From a checkpoint of a small mixture-of-experts model trained on Wikipedia: 8 layers, 32 SwiGLU neurons an expert.
Below are experts of layer 4 (counted from 0) of a mixture-of-experts language model. Rows are named router (the router's row for the expert), gate (a neuron's input weights, with its number), up (a neuron's input weights, with its number) and show model dimensions 0-191. Each number is 128 + 32 x the weight over its row's rms, rounded and kept within 0 to 255.
After each expert's rows: a language model's description of what the expert responds to. This comes from a sample of Wikipedia text that the model never trained on.

# expert 55
router [152  93 140 150 161 116 140 145 148 130 142  72 110 174 159 130 136 163  68 104 105 127  93  60  90 123 145  90 119 133 123  96 142  78 111 114 121 100  96 116 121  74 189 115 188 134 157 154 188  80  85  98 148 130 132 136 143 147 109  98 106 135  86 163 135 123 207 139 208 138 110 138 142 209  77 171 145 167 112 177 150 101 163 116 162 139 127 136 131 110  92  83  59 160  70 144 123 160 149  98 135 152 127  90 154 103 151 107 186 125 180  86  75 123 170 147 105 179 113 118 129 110 120 135 144 100  92 178 101 106 166 172 116  66 154 190  96 103 154 113 125 170 130 104  89 149 119 112  35 132 106  77 177 137 126 101 159 144 145 139 141 118 142  60 128  86 154 118 127 141 161 128 104 100 100 142 155 139 179 169 131 128 146 119 119 123  89  54 100 159 131 116]
gate1 [101 129 161  84  95 101 107 136 143 114 122 165  73 193 154 141  94 130 223 103 149 125 174 137 147 118 152  31 163 182  61 170  79 110 145 115 123 107 124 124 172  90 104 151 182 143  97 101 174 142  74  70 156 194 142  95  88 142  93 142 148 115 145 136 156  93 137 162 116 147 110 130 201 123  96 104 138 128 136 196 127 145 159  73 113  86 114 149 141 113 120 127 148 100 125 145 147  87  84 163 134 147 130 139 159  70  88  86 105 118 101 158 139 145 129 108 142 131 153  87 115 101 113  96 146 132 126 103 115 171 158  72 117 155 109 114 141  96 128 112 106 127 107 159 201 116 108 133 105 136  79  95 157 119 171  81 122 169 165 108 147 120 162 106 129  90 172  57 176 173 133 164 123 162 126 112 163 135 140 145 163 151 133 111  81 171 151  71 109 206 180 133]
up1 [109 118 161 141  44  77 117 148  71 144  72 130 141 164 166  90  94  99 123 145 147 102 141 119 161 107 120 114 141  72 124 152  63  50 125 111  54 146 165 172 148 128 179 100 151 157  90 140 145 177 151  82 117 162 114 143 145 141 119 177 155 175 115 134 140 116 129 126 142 177 100  98 127 112 129 115  80  80  97 136 149 106 116 138 131  96 109 103 102 114 114 103 144 115 147  95  90  39  88 172 160 131 124 119 130 110  92 158 124 103 142 143 143 160 165 122 126 101 135 160 106 151 124  90 134 167 160 116 122 156  64 106 134 113 150 107  38  70 152 119 119 109 151 108 149 136 171  55 167  87 119  59 109  77  99  96 126 166  85 186  69 149 151 152 131  88 127 118  72 118 121 123 138 180 122 122 146 161 153 118 171 171 154 147 118 121  68 156 131 160  59  73]
Description: Clause-ending commas. Commas, and sometimes periods, closing introductory phrases, list items or place names, e.g. "After studies in Spain, she", "Washington, D.C.".

# expert 44
router [165  94 143 124 160  77  82 137 148 131 114 131 166 147 173 130 132 166 104 112 102  76 116  59 172 131  92 102  94 125 162 108 137 119 164 150 152 172  93 100 112 115 156 144 112 157  85 121 153 135 102 105 161 128  93  95  90 117 150 109 133 103 111 116  82 121 196  97 154  94  92 141 137 111 118  62 153 138  96 133 131 180 135 107 136  90 116 138 147 152 120 127 146 150  60  98  55 216 162 109 151 104 131 133 142 113 120 120 120  87 138  81 136 130 152  79 163 209 144 133  99  84 102 132 167 160 130  78 130 168 131 199 116 130  67 194 141 135 101 132 116 111 132 103 144  80 111 110 124  96  94 157  75 104  83 139 190 116 174 103  98  78 143  85 191 120 104 115 109 190 127 157 151 139 140 120  57  73  84 100 106 131  58 138  96 122 187 123 118 154  69 110]
gate0 [ 88 123 241 119 152 143  99 106 144 114 113 137  93 101 143  93 146 133 120 126 134 125 113 144  95 125 179  89 145 111 115  86 130 137 128 106 145 135 125 173 141 112 170  62 122 159  93 104  54 140 164  25 161 159 161  51 131 124 112 139 138 123 129 147  82 124  86 129 144 172 142 153  94 148 108 158 148 188  78 178 142 103 204  89 143  46 123 107 118 123 128 131  87 146 177 152  83 122 135 189 170  89 136 110 180 134 130 155  91 134 168 151 157 108 180 163  70 139 162 159 116 130  79  72 190 189 124 114 128 132  91 132 108 147  87 123 152 170 155 143 161 156 142  97 165 146 167  83 121 126 114 132 143 155 121 174  96 125 101 115 131 146 147 221 136  96 147  94 117 151 152 153 134 133 101 144 178  75 115 118 148  97 115 130 147 124 117 141 139 181 112 150]
up0 [120 143 163 139 150 111 147  96 112 171 108 143 134 140 141 108  88 154  67  93 126 103  95 134 134 175 138 148 120 123 129 137 111 108 162 104 146 151  85 157 160 176 214  93 158  71  55  81  67 144  71 189 124 106 143  61 131  85  70 129  87 133 131 150 137 163 145 200 122 104 128  78 105 137 103 122 123 105  99 139  88 116 161 126 125 105 136  68  72 135 177 138  88 129 116  84 124 141 130 107 125  94 120  98 182  93 140 129 146 215 113 161 100 141 178 189 147 147 154 116  93 142 102 137 114  64 111 124  91 169  92  96  80 147 135 183 112 131  98 103 134 156 129 128 110  57 122 151 117 111 132 173 149 170 161 171 109 153 133  65  92 155 174 151  95 173 151 112 197 126 104 122  61 170 134 130 135 105 136 122 117 158 117 109 113  95  78 152 119 182 153 104]
Description: Date and place prepositions. Prepositions starting time or place phrases, chiefly on and in before dates, also On, During, at, along and from.

# expert 11
router [180  73 145 134 148 136 121 169 173 127 122  39 116 131 181 133 142 172 118 103  72 148  63  75  88 146 127  82 146 120 128  98 143 100 136  96 123 118 110  99 124  97 173 145 182 139 128 145 169  66 102  84 136 155 135 156 146 127 106 113 120 143  91 141 151 119 198 138 202 116  85  97 150 216  84 181 150 176  80 197 140  87 156 114 165 115 122 148 127  99  81  89  55 172 108 127 118 164 149 126 147 164 119 105 137  91 152  88 164 121 150  95  71 130 145 141 108 143 133 131 141 149 119 103 167  75  79 170 120 110 161 177 145  76 158 165  85 108 159 132 126 164 134  98 148 138 135 116  45 117 100  94 174 108 169 122 165 150 104 166 109 125 141  92 131  76 135 111 119 171 151 109 151 102 109 143 140 117 212 146 128 128 129 112 130 119  96  67 114 130 135 102]
gate1 [ 49 154 188  97 163 137 155 167 158 125 143  49 182 152 176 152 150 119 106 111 129  98 144 107 141 138 161 132 115 110 110 164 144  81 135 113 102  73 155 114 115 142 119  78  68 113 114 185 119 112 159 138 102 160 101 156 120 104 172  96 167 118 132 139 101 137 126 114 116  86  77  89 149  88 194 129  99 139 108 158 168 143 101 139 171 142 159 154 108 141 163 101  96 125 111 156  89 153 162 146  54 116 130 145 126 168  95 131 146 166  28 117  78 142 105 115 169 131 130 172  99 176  90 112 165  30  85 130 160 136 137 118 141 116 109 109  92  89 126 151  72 147 109 205 110  66 191 171 160  98  98 168  95 151 102 129 126 141 184 119 175 129 149 131 165 134 104 122 147 122 129 108 163 156 114  99 151 121 161 132 124 151 156 127  67 151 168 122 185 136  88 102]
up1 [ 89 134 159  88 169 113 149 102 171  88 166 118 123 128 173 163 131 134  77  86 117  87 181  94  80 121 159 162 125  83 103 144 162  43 190 124 123  85 159 137 125 123 124 157 153  93 110 175  74 147 172 128  96 198 101 214 121 138  68 127 167 156  77 119 184 181  89  86 140  89 128 111  98 104 170  70 112 167 104 133 118 158 137 114 148 137 132 108 157 151 144 115 144 207  96 142 145  98 161  93 113  97 102 122 186 110 107 174 112 114  70 175 104 108 126  89 149 123 155 143 119 185 115 105 150  65  58 132 173 126  89 120 121 124 137 104  52 143 113  97 101 156 150 112 122  99 121 174 162 107  94 152  85 126 135 116 152 110 128 134 166 129 128 149 140 117 153 100 109 154  82 123 178 128 100  97 134 132 148 115 181 124 164 126  68 130 164 100 169 156 141  90]
Description: Clause-joining commas. Commas in prose before and, which, but or a new clause, or closing a subject phrase, such as grew corn, wheat or school, and in 1945.

# expert 61
router [161  84  89  99 136 132 117 103 115 123 158 134 113 176 180 128 153 122 125 100  65 110 137  89 178 133 152 160 101 138  95 109 130 158 164 138 145 109 141  79 116 130 132 151 128 177 141 138 106 117 164  89 190 130 104 104 142 138 130 120 148 100 108 111  99 118 134 165 173 123 106 106 147 116  84  84 173 132 116 145 158 117 128  97 161  76 131 130 136 166 100 144 164 127  65 120  83 142 165 151 147 150  99  91  87  83 148 131 190  70  99 122  86 142 118  61 109 179 139 141 131  42 135 142 158 195 120 145 139 186 128 172  80 113 173 145 124 132 169 110 187  78 110 137 154 106 152 137 129 122  75 112 134  55 153 135 122  97 122  73 195  99  99 116 235  52 136 113 183 158 172 160 108 105 101  87 149 127  77  77 138 160 102 168  87 121 133 171 132 102  91 130]
gate0 [133 118 171 126 119 183 112  95 111 171 133  76  57 120  86  82 122 164 167 102 136 113 177  45 192 138 191 131 118 142 173 133 115 113 108 186 122 126 147  98 138 121 189 113 149 138 133 150 158 120 127 153 143 136  85 149 147  84  86 213 144 178 100 147 190 155 127 109 102  92 166 117 118  90 137 108 172 109  97 118  88 123 166  94 184 125 106  89 126 122 123 124 107 136 133  88 176  81  70  80 139 103 118  94 169 104 168  71 117 123 102 156 134 125 130  64 169  64 117 155 135 109 120 151  88  82 147 109 120 122  77 143 126 107 121  98 136  91  93 182 109 124 155 151 113 150 105 120 161  65  79  89 181 115 119 160 173 124 144 114 144  99 108 134 157 104  90 158 118 129 149 108 105  93 154 101  80 121 111 100 113 209 157 140 149  69 109  93 172 117  78  93]
up0 [136 164 136 127 136 122 107 170 107 150 124 134 139 120  83  68 118 144 142 107 171 149 198 112 214 143 132 130  84 141 148 110 104 172 141 110 114 137  91 133 158 122 108 138 158 140 124 120 127 185 147  75 160 115  48  92 145 103 134 177 124 203 122 138 165 195 147 147 116  67 135 113 170  95  74 125 160 126  97 102 124 157 120  79 155 123 159 125 140 186 160 168 172  88 152  90 104 102 148  91 136 116 133 112 171 135 160 118 107  79 130 129 134 147  92  90 159  99 110 133 130 154 109 132  98 146 100 119 119 101 163 151 179  71 161  87 137 135  63 172 124  74 151 116 125 158 106  98  84  88 111 198 170 104 141 129 142 104 171 158 135 144 127 114 160 142  79 154 108 157 178 108 132  53 102  90 117  86 161  27  68 168 128 150 132  98 112  55 104 150 137 111]
Description: Location and relation prepositions. Prepositions like in, of, on, during, from after nouns, linking to a place or group, e.g. settlement in, state of.

# expert 5
router [139  89 140 121 113 106  98 204 171 136 133  50 109 148 203 140 157 154 107  93  60 156  82  76 102 159 152  87 146 126 136  86 131  98 135  84 156 110 101 113 134 110 170 134 201 122 179 156 162  83 121 105 144 128 124 140 155 127 124  93 110 143 111 134 101 116 197 108 223 111  91 106 141 213  74 177 160 181  95 167 171  81 142 111 146 106 131 139 115 113  80  84  80 161 113 110  99 146 125 112 135 157 130 111 120 101 163  80 153 129 151 108  63 134 168 174  98 151 133 140 140 116 118 124 159 110  81 182 130 120 162 135 146  82 142 160 101  85 149 137  92 139 122  82 138 138 130 106  43 128 102  79 173 103 155 139 165 149 119 156 131  99 122  56 137 101 120 114  95 149 177 123 142  88 137 135 150 131 190 164 155 124 131 105 137  94  91  81 106 149 150 112]
gate1 [ 49 150 142 116 116 139 124 154  72 107 146 154 200 130 104 189 142 131 147 139 208 163  92  66 136 125 162  91 225 138 130 124 147  93 128  54 121 144 106 137 110 136 103  95 132 153 135 138  76 154 122 132 128  94 113 117 108 145 115 181  97 161 148 101 128  61 110 127  65 146 139  90 144 144 136 135 116 142 114  87 166 118 107 106 134 104 176  83 168 148 153 124 114 149  94 152 137 119  84 113  85  93  72 121 196 148 132 126 178 106 142 110 105 124  64 133  77 129 109 142 117  97 104 159 178  97 141 123  58 133 112 151 161  83 150  93 113 108 153 145  90  75 108 104 179 119 177 142 158 108 145  68  64  81 149 118 137 174 156  89 111 146 174 137 131 201 191 102  73 140 192 120 136 155 125 109 150 107  88 127 172 137 129 109 107  93 136 136 153 147 129  97]
up1 [ 82 137 134 154 168 164 187 119  77 130 108 181 171 147 211  72  86  98  72 112 107  43 137 110 144 155 177 167 140 127 157 197 191 144 182 142 137 134  94  89 105  91 110 153 110 164 142  92  93  72 129 146 154  94  90  95 150 127 100 114 150 125 116 150 107 119 178 121 128 139  73 222 136 174 122 115 128 134 134 177  79 111 106 118 108 153  62  73 136 107 103 196 120 125 129 135 157 144 121  63 107 174 141 109 100 129  96 127 127 163  98 150 158 136 184 129 179 178 118  59 108  91 169 123 126 157 128 163 194  93 110 132 109 133 106 129 127 150 154 119 155 152 124 177  98 116 119 152 125 124 106 117  34 113  99  98 132 121 135 129 115  99 125 169 121 123 116 136 161 132 158 207 128 114 130 115 103 135 121 163 176 112 178 141 125 134 155 153 116 141 127 159]
Description: Commas in running text. Commas inside sentences, especially after place names, list items or introductory phrases, such as Gliwice, Poland or As a result, he.